{"n_layer": 14, "d_model": 96, "n_experts": 96, "experts_per_token": 4, "d_expert": 48, "d_shared_expert": 0, "activation": "swiglu", "moe_layers": [1, 2, 3, 4, 5, 6, 7, 8, 9, 10, 11, 12, 13], "router_score": "sigmoid", "normalize_top_k": true, "routed_scale": 2.5, "balance_loss": 0.00854, "balance_bias": false, "init_std_router": 0.0186, "lr_router": 0.00102, "n_head": 2, "n_kv_head": 1, "head_dim": 64, "vocab_size": 9630, "norm": "layernorm", "norm_place": "pre", "norm_eps": 1e-06, "positions": "rope", "rope_base": 1000000.0, "rope_fraction": 0.75, "qk_norm": false, "attn_scale": 0.125, "tie_embeddings": true, "parallel_block": true, "init": "uniform", "init_std_qkv": 0.0733, "init_std_o": 0.0635, "init_std_up": 0.0733, "init_std_down": 0.0518, "optimizer": "soap_variant", "lr": 0.00589, "lr_mult_qkv": 0.7, "beta1": 0.95, "beta2": 0.95, "lr_head": 0.00775, "grad_clip": 0.5, "warmup_steps": 200, "schedule": "wsd", "decay_fraction": 0.276, "decay_shape": "exp", "final_lr_fraction": 0.0, "batch_tokens": 65536, "seq_len": 256, "doc_mask": false, "train_tokens": 227500000, "steps": 3472, "dataset": "wikipedia_en"}
Below are experts of layer 3 (counted from 0) of a mixture-of-experts language model. Rows are named down (a neuron's output weights, with its number) and show model dimensions 0-95. Each number is 500 + 50 x the weight over its row's rms, rounded and kept within 0 to 999. Numbers have three digits each.
Before each expert's rows: "comes before" lists some tokens at least twice as common just after its tokens as in all text. This comes from a sample of Wikipedia text that the model never trained on. Tokens count by the router's weight.

# expert 39
comes before: "|", " ", "-", "0", "1", "2"
down0:598574423588459453538470524508524462506483520458572624412557571566461479558585504556528545466517477495552442504520425535445480477436391425524423429426500472520526473514433526590498484501484480486490545472592501455514487521540570525521436597459425542519534492401543515500489518525491530430
down1:570453498449522472474486550536563503457586417547490509558485537501475534507466459559563413543506573515475473461519430474421379573478492521388492573544538434531466600455518476506501468415602469464553567461486431486495511544556452443523571391535491508590553501468543555437517489536426477490
down2:441509590574505536526434549423537576537472531529435400563504538527411544496437459464425500537532512480485560442462491566534533449594461502496501547545449460488499522532445504510533453547465454432525511548502450620498551534567460506424517416426578506424426495514572418519462498393439502534
down3:512436537427525590427440497574501469430509445421530497487464502503538506424435607521490509480525517506460494469465482493454514480467508651515536474559448523651538544514547481573523534416420535463542577511489451438548549515501452519516556482557423507486486532466507433385552498525576499413
down4:525480485401477434445469546564454479487569586551445480516513501512556542467440455413455484523499521516488483458413524499538471430590504477493457467429590559501441576466576455474575494436551500495386583489517583595601492540560529505499512500546411516534530584449444439511443519424479517522
down5:446480514488514436504432480475450479616471518484492533504490495510498523415526417584525558544498403532550502454450484439510487437549557473482409542533566517529566531565503535405483562511428494490642552500521563456447470470480571616551529471550481410499456517429561422560546549499560444494

# expert 61
comes before: " |", ",", "–", ")", ")\n", "."
down0:494435571456501421477528520464506584565452405510507389485561481491526454474573482477538501555500489468534489524540548411530520382520545563419401430478548485530546559534550594501481458474476545490520390532499500554605533570403534464518512436526455458496577539466464468455441460489538422527
down1:539577518561585539481570381441516481480520619580498442533600523545434548501555571620537536445532519514362445455420499494507518528462490429511545492494464430478479501473514451446515512482560471516479480475444481476494587499574577467466523530497461514499426555387416499508498466467522533517
down2:528521513513490531460528452505600528552497423529542503438424458495645510460514525492438508499448595504521442525541521415520485489430391436452455505369532454471531507450577463558435495557466508537440502573520506512507516436604486572510588439548413560546529515472408490526441500542527514517
down3:559533423501535430490454532447485582602418495402469431511586458501439557495520562475616532569473381431581463546596499506418509496498489455482515426529505517450496409504438566533493531443488518503510469491539553481469515409535494584451543428486485499521477513447531500588563508532579515506
down4:489514411521430391540514566517615520516499512517441452546484518573460528502410537554529460489525570490418455414450588485494510508478613482576585497464501491417503485522491413447506458469504474509490542542621496545395510429432477565545516578508533498493506510550559543467504512450433589525
down5:605498603486425548487440558486531544511488482529524434440561465488501500562482444496557515535545568538506411486424529462525484509505568539556451549417450441532364470488498517498462458439462496418433511446457565542514503451493511547422471564489425614443542540459635504491444536443494512487

# expert 76
comes before: ",", " (", "\n", "\n\n", " =\n\n", "'s"
down0:526514546455477619504522567443565430470469476560384532483482379519488514501482563544513486517384569522556459492463492473438493420530430455523489505488484578478489481462517455543560469553459531512605481493519519583431554425616477570491531587446541443501534598526508415519492493470450486464
down1:500583463504511427423476564488501542489493586604485477474528498492442464515606572499516520538526329549403536485521423497495517566520602461532545413542477539562529460448590442515381456546481550489528498576518527469464459516489478509470521482514487466550439533575439494491425522423461501474
down2:379592504500479474572584519493467595525373519520512398584511422551521554509511438535523494459497405614496494475510568535500525489509519465482556489476495487499516408504487542495478504486416488513453550579463448500559507497488555536443567599479479416444491559565543511452440395543443515470
down3:458494505546511395506595538502528384539544512553403509494562472488514496449443472581484463495482493519497484595509549490382538535522568498474518493611536417478515496451492457564533637460394499505417526536478504488426363537502439471478538450536512480464506497505517491545507521578501602484
down4:465498448519478453479503512503539525449575573475539453428641477453581499499498426462509521467451444516591495498550549479461520549472531519558463482572390443501520455539553588499511448461588545522444470475411575497546554630505555420563441543540476480445491501440449566435510431470463511457
down5:527558514481559468579480574397567559447555543552475534536509407569465523558490504536518527526504633486510500456456513483411422501519464535509423432395471443483519451479491434527418404526463524447502459498529466495514555474514519510554595461470507524494536433463559636521502382534470535519

# expert 10
comes before: " of", ",", ".", " in", " and", ".\n\n"
down0:515441485532525554484485491507518442487436470502495512540452496390473473525454523528469539574404403520526464432457605442516495475460517456456558484540472517613504510522622469534526368473511524563484528487465497655529475528469513589536542535521434556607513537527574498477481469486410472440
down1:487469598521510468551537580557500550495498511431493490412574582555542459444587508559515539508481542421529508448445556531516429607483430435503440418522527538433536456499472487665453557540486444498477454524489471496411484449488500487547527493458496519609544480410506511449505461515533575424
down2:552592463493488444500463521561539518560463464544546405486556437516506462505575443542468528369566517444490500484548460457523535475439513504417439507515457494373539586541407521526609499476523464510530491532509566518451455436516482595550496542505544509433540414487522606597564470480540508457
down3:497517550458552442570356513479548471580571500507451509557474544518466453552535506485449474512438489561427510540451535619424497496593564563452501497505460515507476440441459545517551475522468485486478451474446539419514429474511498525568402518431534523591643560496571538452450503559469462465
down4:475558538523480400520514414458371528517527499488504533462483542534455523512399441528591534550521529522512562537548533476474507460515497507519485401517532497629523500571445463450471464534507352520593497525499456414529408545469415492500504465517574448529469455563462492511527580479576495599
down5:482417436384580543485592543578497492457447522469555483506553470430542465476456586593475480547551437435554544596530487443496550519500472585492422497483466571367451486486482594488515498472503465501495545548439486559548606412519580464480519449522473456498460486454558483466475478497559547494

# expert 75
comes before: " |", "–", ",", ".", ";", ")"
down0:431490509507439476465476490497484490455530496400404525595521521530446490476516555574467493491492571586594480537556514565503603583486496412406516459525572474510541532458396379475427501538503492590496435498472500432574491548580482496483417575498533478454534521483536445554569489460552456467
down1:505498556469444500434447548463522396521576438512536485467486548553493399591467444546461451520524517457518465484526562561512534474636566497460463550495481523495384485528423518477487452491494539477500477528460511563444460519489511541580491313593535476445429493475504556512481565599532491494
down2:457437521448384524428497413532501485507415516486517401587493494436516462593522535468457553443426516477484469475616462585432444500485488522496515491581520504487513478576589522506556531448604532506473574470517492556546414587420457510519534476418505480479605515492515601491531522526482461469
down3:478570571550531547509452456408524494524517434485451469472440475472518631432534484492556481483413467502572457587582478528548650455399544475512527497437477505561502462461442502513516496468552432539407526470474403524545481475578521446488580495520477519539410484523504507553511385499471466456
down4:504553428489514579526497475441404459523386454552388535508576481441443577504473647551451542432501468549487457547468536491543571417383484548494469506537490517618513528554509521502524449494479560464541420494573535529426478505549489520447481515521483519543442531432501407558532494489486452493
down5:570480459421501487537449482461484426547493507441575524545549551540485472473489486446455491492566515566366567497584464531466581405528385594415487477585555544477535512545511451426514508454395519518553474540570516487531471508437525524494409427418545522463572486515532454447532561522536528492

# expert 52
comes before: ",", "\n", " (", "'s", " and", ".\n\n"
down0:499489512502456420382553586459446546562582400532467563503406517445461512467466481470503502487557548363504513514470530512612448441511456447478593534491477509503400542463511499473520545527467445556594474514492586484523507482441559574506569463501471534423497494588511468528533574567435494486
down1:536473587535568566477529454462533539479540538566611519434521503510475557530520462480482520422507456416545565449494436389434450582500464538527541449452500518524451603475434467480499551448557559484443493517457432533395595460528448413429468483536416516561504555508501504472459583527448545450
down2:613585500408491417506547533466505558515545523441497540456611513490473468436514400516517512534519484444537498510397472510436538552547420554576495526449495486432568541502550481495398531427471513426558518484461545485591510475431468546589532465565580437536547498486446526456398481517567501488
down3:610536456544421548537463541490369523562493513492495534524435447460491443567446514456485484520478565539423532467558516558438535563477574475430550545522493410397522560492477450527587496445536618465481512496439373482502465464491430457501528560464468526483485528515524497484444448538565596452
down4:559547508544481501559512500445474510530490472508379561502498525594447526453506446480473570568413462458477619490452484490548489558459394472488427452623594624538503516478485448548484472535427521584506462497599539521440483458478558497496466463600478515483518516601504505433453484544484472462
down5:486506395482560517544486453551532446475500536461564494462481561588443508464522439471596579521451516513480568478500506515605517427588480503549462528434523489498568394585503518499511430574483400519419595412494550519453467500515577515488511521515527427533378547533511527515388537457486518485

# expert 15
comes before: ",", "'s", " (", "\n", " H", " B"
down0:583448501509422522506532446463465499415520465446508604435471484500514513441590457532539479500537439517430458479505512415459534507483498485480529420442469545486503415567483548522541497578484494544512546445584445383453477518603463628476500501523520620543461555483503448497501544464641496538
down1:476438546542441538457454431546509460467500426438550531327455508535464517546487556542519463419466524563415501551441573389502501590535501453588589473503576471456557525515561419491503482510529538544547495503569543461435492524502456551422471514490433518497447587491540473560490538505417532519
down2:472434423506533474459493482567491497413492535497553478483606403486469576455448534488506557532545510570566457612513510512531504485616427456483384482467426541508518454450433499428494445497480486511518513594442510494534597467450504538430602539460448485522524502451480591472483536606464548543
down3:480446436512489494558510575429485570592602517472630541471456447460571522558505535451471475527554549540582395497490520538524399520526489554482464526497470560557462495495461493496484420565452592526513514471364521534479552483543457429458488508415503517468472414433480435479499574519490457579
down4:476494511411531545607536509554407471495413528546557639441570544526601465509495465527433516447522514507529503613449493569540486464513464473449465447450439576477509505537525485452496524486527474474514443537492546471478439478598424462487546497515452559460600436479506541512436360458499538537
down5:560496557553525520490495588471543615550586563407433483420505487507430504514462511522533481500510455510485483495477501474510457430510586488505505468479482438622428467546551407506473537480437490641537549552462401449559462589434596483536596499472462462494560523494509513542475517451445452458

# expert 53
comes before: ":", "\n", " |", ",", " of", " ("
down0:457503506445406417463590515475538549457506517470467564524505423477624503477516520559462516384562498596539597580402555432496540518556496541483504504490491562514459409491551459521509438460498440512485481505522514519539485571548455439510461606512520459496517431478389544610455517567477509472
down1:502576443539477514509420471534476423461435509553549492493543471469420511489419550579432504466496470446485474564629504493637498439454557469490566473509533480499540449509523506490523564492532501526512450601475560468519582551484452481377450528478506458462534487506537618416500518441423606541
down2:518520540486564434486467484618501532505529503406501616505456534554529541573434520488538578449613455444477480481515542527422515503537494409474517520530418400474446457466469508530545479543586412487507545577467482547471433489509516486442602414502558422488507423527448507443559543503535557433
down3:545514478552551553433444549493536558463447458544467510510502419453539528522486543547415558424574545515479486520548582566487463514533482550462517556512454561520468525446477512478438466459531479521572507479356494466584456547540463437484502456499477409506551484438560550469476571322550405515
down4:493527588520545567476416441584489452488494399376515527505535454543489537509476524571544532506467472400426501544441494506496607506558574430439521482439429457527570485487452433495584497519546577474413574438488531486545460442560486534404538506495447467471577541432510505540565547461523468489
down5:446559531523542407421455528555421560466498544491481540519452441576577480483553444463567534474591445472517463547420537554507519447548525381480462548507456544505545460393482478611385573486366489466571555507500458482531518496507540531471531525434524493413534546540473508554466523511524522469